config.toml
n_experts = 64
normalize_top_k = true
n_head = 2
init = "normal"
init_std_o = 0.053
init_std_down = 0.0
optimizer = "muon_variant"
decay_shape = "linear"
final_lr_fraction = 0.0
Below are experts of layer 2 (counted from 0) of a mixture-of-experts language model. Rows are named router (the router's row for the expert), down (a neuron's output weights, with its number) and show model dimensions 64-127. Each number is 500 + 25 x the weight over its row's rms, rounded and kept within 0 to 999. Numbers have three digits each.
After each expert's rows: "comes before" lists some tokens at least twice as common just after its tokens as in all text. This comes from a sample of Wikipedia text that the model never trained on. Tokens count by the router's weight.

# expert 52
router:502497493531476519471499478499506468556492493462528529504545459519493475453494471487505472510495501483492511510525503465509516516513489505502510452549492493485512515518512450495467472516530456
down0:495497471478516493480501504539467491473492493519500484478446496438528472483518516525528477496511478483496501533504542500495532488459477487502483500480502495492506547482438500499556487490536470
down1:507508487477500513508521514497537553515498487505497494474496459488466469520517525506484492454517544520504520500483516504505506467520490494508485524491446502500507509520487469542489494477489531
down2:462491506508499498502432450494518481503470495506520501500513490486475465450475481510537515438506500469489493475444520462507497517528509463511547548479488530482512526464460498473477452509494512
down3:498468514487485500514496507516460459452501549466496520493477524514519505537459510500503504513469502539491477486488544512487468506479519498469531510424514488504522461510514467482478541502546483
down4:464478487523538483511535531482547460485547516473488506484503485482534466487530537513511495495459468543519508494554479474510502486509472487496510472514469490465472540484523492480499508504464482
down5:506536475507526493496488520499530534487509504487495520533508500527495463485540486505497555534453521522527518536506479500487468502505484498508490471494542522523505476508513450508490475504490522
comes before: ",", " of", ".", " and", " in", " ("

# expert 44
router:508485478470498517509477489536523529485495490494442502485557502503479514518461500493466532484509499539500545465508490528475446511528536526456503508493493518505493529510505546503499503475515482
down0:494552519483501467474500524533526504510475488455529485491486534544471483521508501490523484494505521531515546521512480468497521482488505530519502536527452516496475478463497538506501483494455493
down1:560498497510510528529524509523493503444491523503521535544553536535488494474442488539473549453491492471505513493456494502481515489522483502538540495554513495497481489544495492515482502530493483
down2:476473496485488548499554448505520558515541517517499470507548492505501555485511508481479521524483543484501496433526479485547503481492473492480510519487478520498507489510507533521539489512527495
down3:515481473503516483493514430477447499497516488489486500497462485447495468467544477484500474494517485444488527488510501490480449465497491503453551509495460510505510535465506509452534491500553492
down4:497521455481475473513445499534447533470477482485497504488487507472459514511472549528487509517508495495498507496503452498473473490498511572513509511475550501554557516498523495526496488517512523
down5:515500497489486496504488552464478503563450420508491525480500532485518494519512487493531500462481495525485534478479518513509488474508493473478520578480502506511496482524496505459501537508533497
comes before: "==", "-", "|", "The", "===", "A"

# expert 53
router:542449507486468484437456483535505562515493476507511499517502500511454526541537484504444484503517496509529465545539522498476514481535473529513495488501500570516508474502519524478500503489480517
down0:495478493529475488510470531485527516523481472507531514470484510440509538500479472474521493463490506540476491495515463517503507458470543529529466513502521502520506497508479450546522486474522499
down1:516508520547551481506513490497476498493480524486584497502454485460513481513492515492488521530460505508486500531522497501499507472480468509509506473459475505516522532486489500465510463511509497
down2:515538499504457479548525575508511524479496469480539522518480471525460513511505472470481541490498485531487475519534521463523481511516515524474551468527461516513495478539499506518482529487532476
down3:531518500479450478463504497493495530477517530471481499492509519518494529540504531511512487510475517470501522559486468472461474473528518477520504486493501528480492501489521512519517540515485474
down4:524498514499492543488477493488494481494523558483497470484470466482468493500519532481494498477518500557490489514502473501550499517510499526492521506529519534488496526489506458494474474496561477
down5:513493514479495529539495483496518472508447478493499512475465493477516478479504481477493532494530491462448499515482505502461507510495509480492511490494529532483502477514505537519483510476438511
comes before: " |", "–", " |\n", ".", "%", ","

# expert 49
router:479482505507449546523504496499521523520488513529455503478510517460529514528528500476522431509523534560523543476476512520504530465462490526518488532466481520497509509533454485508521510493494532
down0:519533531473506489510535477501488532473483511500489526496547457530557524521508515512505518514498504522462504477475510515527537512537504485458511516481529474526489547490465520446457461525468462
down1:498500547509504442498480471494575502543485492514505507491533510504506513495455430488529511474506479474497446509505462466454510495535516489499522472533485475477461480545494522524522489506500486
down2:489481482480475527459482481514477503552537513491519499495470508504483528502524486500530500484501508489501495512523493529485484551499490496489477543519471516478514498505465520452482490524540478
down3:488518484499482451491510510524495547513505507503507533484466467464495466472491517510515515522484499515524545456457498484500516504478470467506498502486470520498495516481522457480502491549526544
down4:491497518491509513441547509458485498495482491513493485553489466478523467470486564471509488503537481484498503532472490555494469525537468491530491531505482530504487518502491477526512502518516484
down5:514486529463508561551502500490486500509467506525540497474464497480519531507543483514538494529475488466500512529549491535519500492457495533512495516499534556525495538494470511474513496514470473
comes before: "0", "5", "6", "4", "3", "8"

# expert 35
router:540482534522508470481499469489532474515445489491506543503521518498483504456561467503510499507486511507532493517480476479543509459508482491478514485534516525511504478456529504479503472558483557
down0:507501475501491484508523484502496517539495486507525481498501465515516508485500479538506483531471485477483521505543492479444481494460569554560504508488483510491475500500483472515522487494531502
down1:502478487489517526491503464471451517477499495471494490509537516528533462531470501486507480531490503533507489482530552509533479475526476501470575538501517503534509475513506471484478538508511535
down2:486540520483513471486518491459509517480482516476471480515506548489470498466524464477508481495492498501470535483488533498475465506467548480497509510489488511542516487504470507502524506463513520
down3:510484535543476543509472508466506519460491500498489454485502520513473460511465526494498541445482514477496457522494478474489511493521484419492477510503514473485490502464476489494497511465533491
down4:487502540528483478490466480547482514482494500488496559547481511479502512541499506468533471508515522515491530512516542485499530535477480517480510499519489527483462503515424494498461479477535492
down5:488532472476519488495486488509465511527499500491497486554509485504518535493488528501520445517462489520544518466493553492511507492509498468476523494505475495516508470499488524511508454498489467
comes before: ",", " and", " (", " of", "\n", " in"

# expert 25
router:510523483488483518541515461493519544548477491509499483446472516464550495542498501487497514516496525479498476504495457508495551536463509507469500513472523490494523474475532504472476465505503517
down0:524509460474493504510537509496536489522507519499558537517457488496471492528505518475510470477484515484482511538477512491502505496493481511496471537471545490513508506503531501513479496500526525
down1:493533473481519492480481502512527509472487478521518459480483499520504498474527459493507510506475486508521477523509503450540467478535508445528502495490469512479488535504513536524548514521477507
down2:491522495538522490549493498504466469507487516516498493523449507491493517478487480527511521459475511497475459487563536502470499515445516465529490526500534472512540508498541498527508493465479473
down3:490506500470533471500528488518509468464482520461497461525442531512487477496572492527473499508506504468492558456471515516500505482493503505548539499525536518492493522495488486503542500486499523
down4:533524528492468493506513471490509518421501513481547519473478516487469504541494498453477485481473503522512459479532503460483507541522524513464487498538491463470506505545478517501545525475499549
down5:503529483457468515465456539480539517549474475495503486468488475514515445475490501437487503467493490474505482505508484501479459503555468544520542486508472478485500515494480462498478502522523508
comes before: " ", "|", " S", " −", " M", " \""

# expert 12
router:505520526481502497489505517488526528539504502519493530508510470489531481542478508492487486467488524493518535480470520506539487499491507522528548492529475462464487488530503533487534515553474495
down0:514486457539498515482500539527526520505501497449459529527507507457493534517524498460534499502464503514544434509505539511479458478503518527500523497476513532464530490505511481485541475521499553
down1:528485476485515515501479506511569508515468531458505473500543524475546531495509491501520503505537497557528524496496471495468511488503482437407508478500503479516476477492539508507459498504533527
down2:532471506494544530523490462515495497499500493480529516527489473516513493543467510497503419458496513470513492525494498509509460513478513530533502516500474491471531496508530522496507510480466485
down3:501499511474472500520521497458534487476500537510513507550547492490529513498479510509520515454485493543491492507491471524501497523515486537527547483515484464497530495482501481509513526487525492
down4:540478460467531551466476490532540507521491567476501518503504539531477507523483495503509502516468517531502542484536487551519512462500479502512485494489471538496503510500483495499548458504523530
down5:548488498497451508520539460498501484555485517506475481542528515488496539526523455526447515500544509535481490461524532540499470500480512527482522492526487502518546528503508531463546483499476548
comes before: " ", " States", " he", "k", "W", "ipp"

# expert 27
router:476462482498519454479539505495493505529569461443505544480477518536523513506450485533557486491491526464522509526524490509494491486478499526496514501451516540455515508503464503487534502483466485
down0:501504526530469470498508522452501546500461474482505523496512497455546480501522494482548527508522499518501471500530481478476472486526503496489515483480477563520488514474491488510534473519466478
down1:484499496463464506528480524460518500492522510505461504511501459495460483496481498445491481531517476532479474528552481506444525523538482513494477501510467483498516523508506525490468462520531483
down2:491501504548513517475492520483427477473509491522458477467521472556523483528495511521477565484497460488475530520546544505496518496509526493535479488511487466455499506501529512493489501504523482
down3:488498494504513472497498505460491467513520462517494439505542459511479500450516520492483499494558500534461501529510493459500495485565480516476473503477508513496461494544511507482516441483552500
down4:505489508503516482519522496469496515516501489525463527493485470473514529487485529480523455542482473538475512481564450478527509502483482492513521533526450523500560493497528475491512509474508502
down5:536542484558543493514473491539492480528497526529512498536492483494518499509511547495490481502474462485489522496473504495558468474544478481495474523511483511519466499493490516524474466465495447
comes before: ":", " |", " (", "\n", " by", "way"

# expert 62
router:475549466512518490525453469515516513521489488515493433493478487478499506515492503470539518512520516510520471529458546517519502484474516501519513490482556487505523496469543491489483490493506521
down0:505500509463510472520505514474521476499522495464539477485548517488497471497520544519533535497484541496524477497510486540455474487495483510480540484523537491495463460469506485471492502483520488
down1:500484523475480520543502514458484504493509509494531492484484470476550494476475534507483484491457506480502527510523488472439527488457502541531500484449512488431536489498517495521482511469475465
down2:534551530520499515481498491489485512484477498484499488475500484483507521483487508456532521492491487510515470522460508489506514484507508505505552494494448485428478451496517443506481492465530514
down3:486492527495489485518499512456528472489504498503461485519508508509495511478507517548500462529508531530536509510501456495502496508509511538456479515557533448509526495497518495511505485545502503
down4:508521487534474538522517492524508512471494495453479529489457503521458544535487507517499495490511495448509475487461485554510507498504487484516487500525517482494517453488501521517450481495519504
down5:509499522508497529555481500488503479521486495517444473499479486550491514467495489528514487518511491502492467484503493509478475443521493510468528491485502497549516504470500494486442481518515492
comes before: " ", " S", "|", " M", " D", " P"

# expert 24
router:497554519491489537476466530488509518532464485517515547466514515539479473496490518512505474505497478464488511516524427477477530526532504541482513488502537489517478492519524496477472465480533501
down0:497472510500472509522481525504451483465495468502473521511514458479512545514430465518515499461518465541484449486512500503484495486518538493509480507483521544493484493520526518469477504453528509
down1:495495544500543514470458492535514515479467485471500461532447519489518458506500513505469501491506501495523556538469522454506494482465506486492464499499500462459510459483518510501508493494454511
down2:458508531481519531509493508490521462496507511496470547544525476455504505518537528490512509523534476442505478510518542490519523536512515482485547505487519496518475548490519506541500480508544510
down3:480509504523535488555528504484429458501473472514524506512476496491469472483542508493494492515521506498542490516508499516513479547515493460490506474510479541488498533523518554513520492506496526
down4:530536472486500488483478493511487518530494512536497523502506502484504466510470465522492495478494518435523516490498547473483524509468534527590479532491534462531537489457510504511499529501485463
down5:485490532468452527506495501455526494475516512497497456465474481496477540517514575503481494504536497470490498489484425481450468480494482533494480520497482481495512451496495475473487480522512567
comes before: " to", " by", " in", " the", " as", " a"

# expert 29
router:515541513504497523479507510449489497536496507462510523534485483533476464496528521490473485552505503508508450499521470471508458513546496509498485455521482543533469551522513531517563487502527500
down0:463495483508513523460514472478468545495503439507463487467497518502496544477476504542492475530511505503552500521542506500515508479532502514530500526496459522486522561459499504518471468503508525
down1:505488519491487492496521468516505527491440506480493513536542503532503507517509495471532493503488472475462497481468523502487479490524534455496504464518521509489454472483467505492529495513506486
down2:470483516495497536479508432484544481471457505483495486507490487482484469503500492511508503537496518497457474474514489510527491490533530510516457498510525492508484544517477530477525482502486538
down3:492515510481504449481533500497489519484459512496472474506485506506509474450456483484481508500510519474515528473471519488515496552502497521496532466502484495465495472506526513498471477486505456
down4:520470540535490491454508495504553517512471493459531500526468483506499526498483476532515536499479475494496524533510478491489511506530493477463452492516501486503472498510514469503512490480480482
down5:494460510467488510454485461509478486512488511490532518497477510505515483455518498497535517478458514488478509528484530507502551478493467462423503468506480478501490524494488450508463522477521505
comes before: " of", ",", " in", " and", " to", " for"

# expert 16
router:562523494494480465457475464479487486539499468441529531499527517520505491518485520503501515499519482536501472520456470496488498539514461506532468482465532506504538496484493508472508504530494510
down0:515455490483472480439501516526511453479534521494525511528499538523546483454487526473496496482500480552531492466490492503449483535514512524494459492478516530522459512486493505475494507455450476
down1:493498500470520474528499537522522484490489476468482459493498465478472458464488525502517511523500520513455479528486516511471512489514499517536500519446472502531513510532515488519497496480464459
down2:491519510489500484525463532513484495506517524549515421488508522501494547490504529501515468468498488492520503458521542517555478474496483560506499497504550509547470476495522481527479491493532531
down3:524526498554473518511542512524499519502501514469510502486514498479526528469497513517525534533505494552513536493539526535516504491487504486490474477533501525468518496488494519481495521515468504
down4:504521499472509498525496501514520475505468475480460494539539504533486532483534472498494485547465494441502522505512526516443547491453512481539520533492527535540503559485516481495458529490493457
down5:472535477502530457482493503515498465509546477464477480493460518483492519499498473537495542494471510480524510502504505504499459482538525479496514515526460502500441537483513521461438480531458538
comes before: " of", ",", " in", " States", " (", " and"

# expert 37
router:469468476471503466485509528534492474471482506479512520467488478508494521479473486488542485484535527534485501504474459504510548500543536537470485532523494496520515521486528518481541478537454483
down0:490502515533543520462497513478465464507544469513502523446502536497491484478487486518526496505507528521520465534520507473522549486501489507470420528486500487500543491477527557518533521549491514
down1:478525534505486513494516518537508511491437491499522566510484494494513462512522504510540494517455518527493478529503547480528541520489490515429503489511515516438470512491529506481506523470501499
down2:551519525510520504485467505475499493543482533483492506528471533474484490485487558477476490492471492465479483478538535536525539511538522496524549515518506517474516479477498510505515482490528521
down3:527505504520464544498466509532520522489495481532519531537477469473495477556520463504484481486494473472518508562500541506485515494519468554440506484491503516509528507467490512474475512473552482
down4:476504471512510473534502493475494506530495517493522485469481517516499493498537455493500527464499513488514473479555465442466519501492477488529516516500494511524471562525490504483528517530461516
down5:486506498500482480486441512506504503517524512486511510491494542498481513545461528502505519499525511559491510479541532538528481524517536481518502482515516494525483481473497495502527476536513488
comes before: "-", "|", "==", "The", "===", "|---|---|---|---"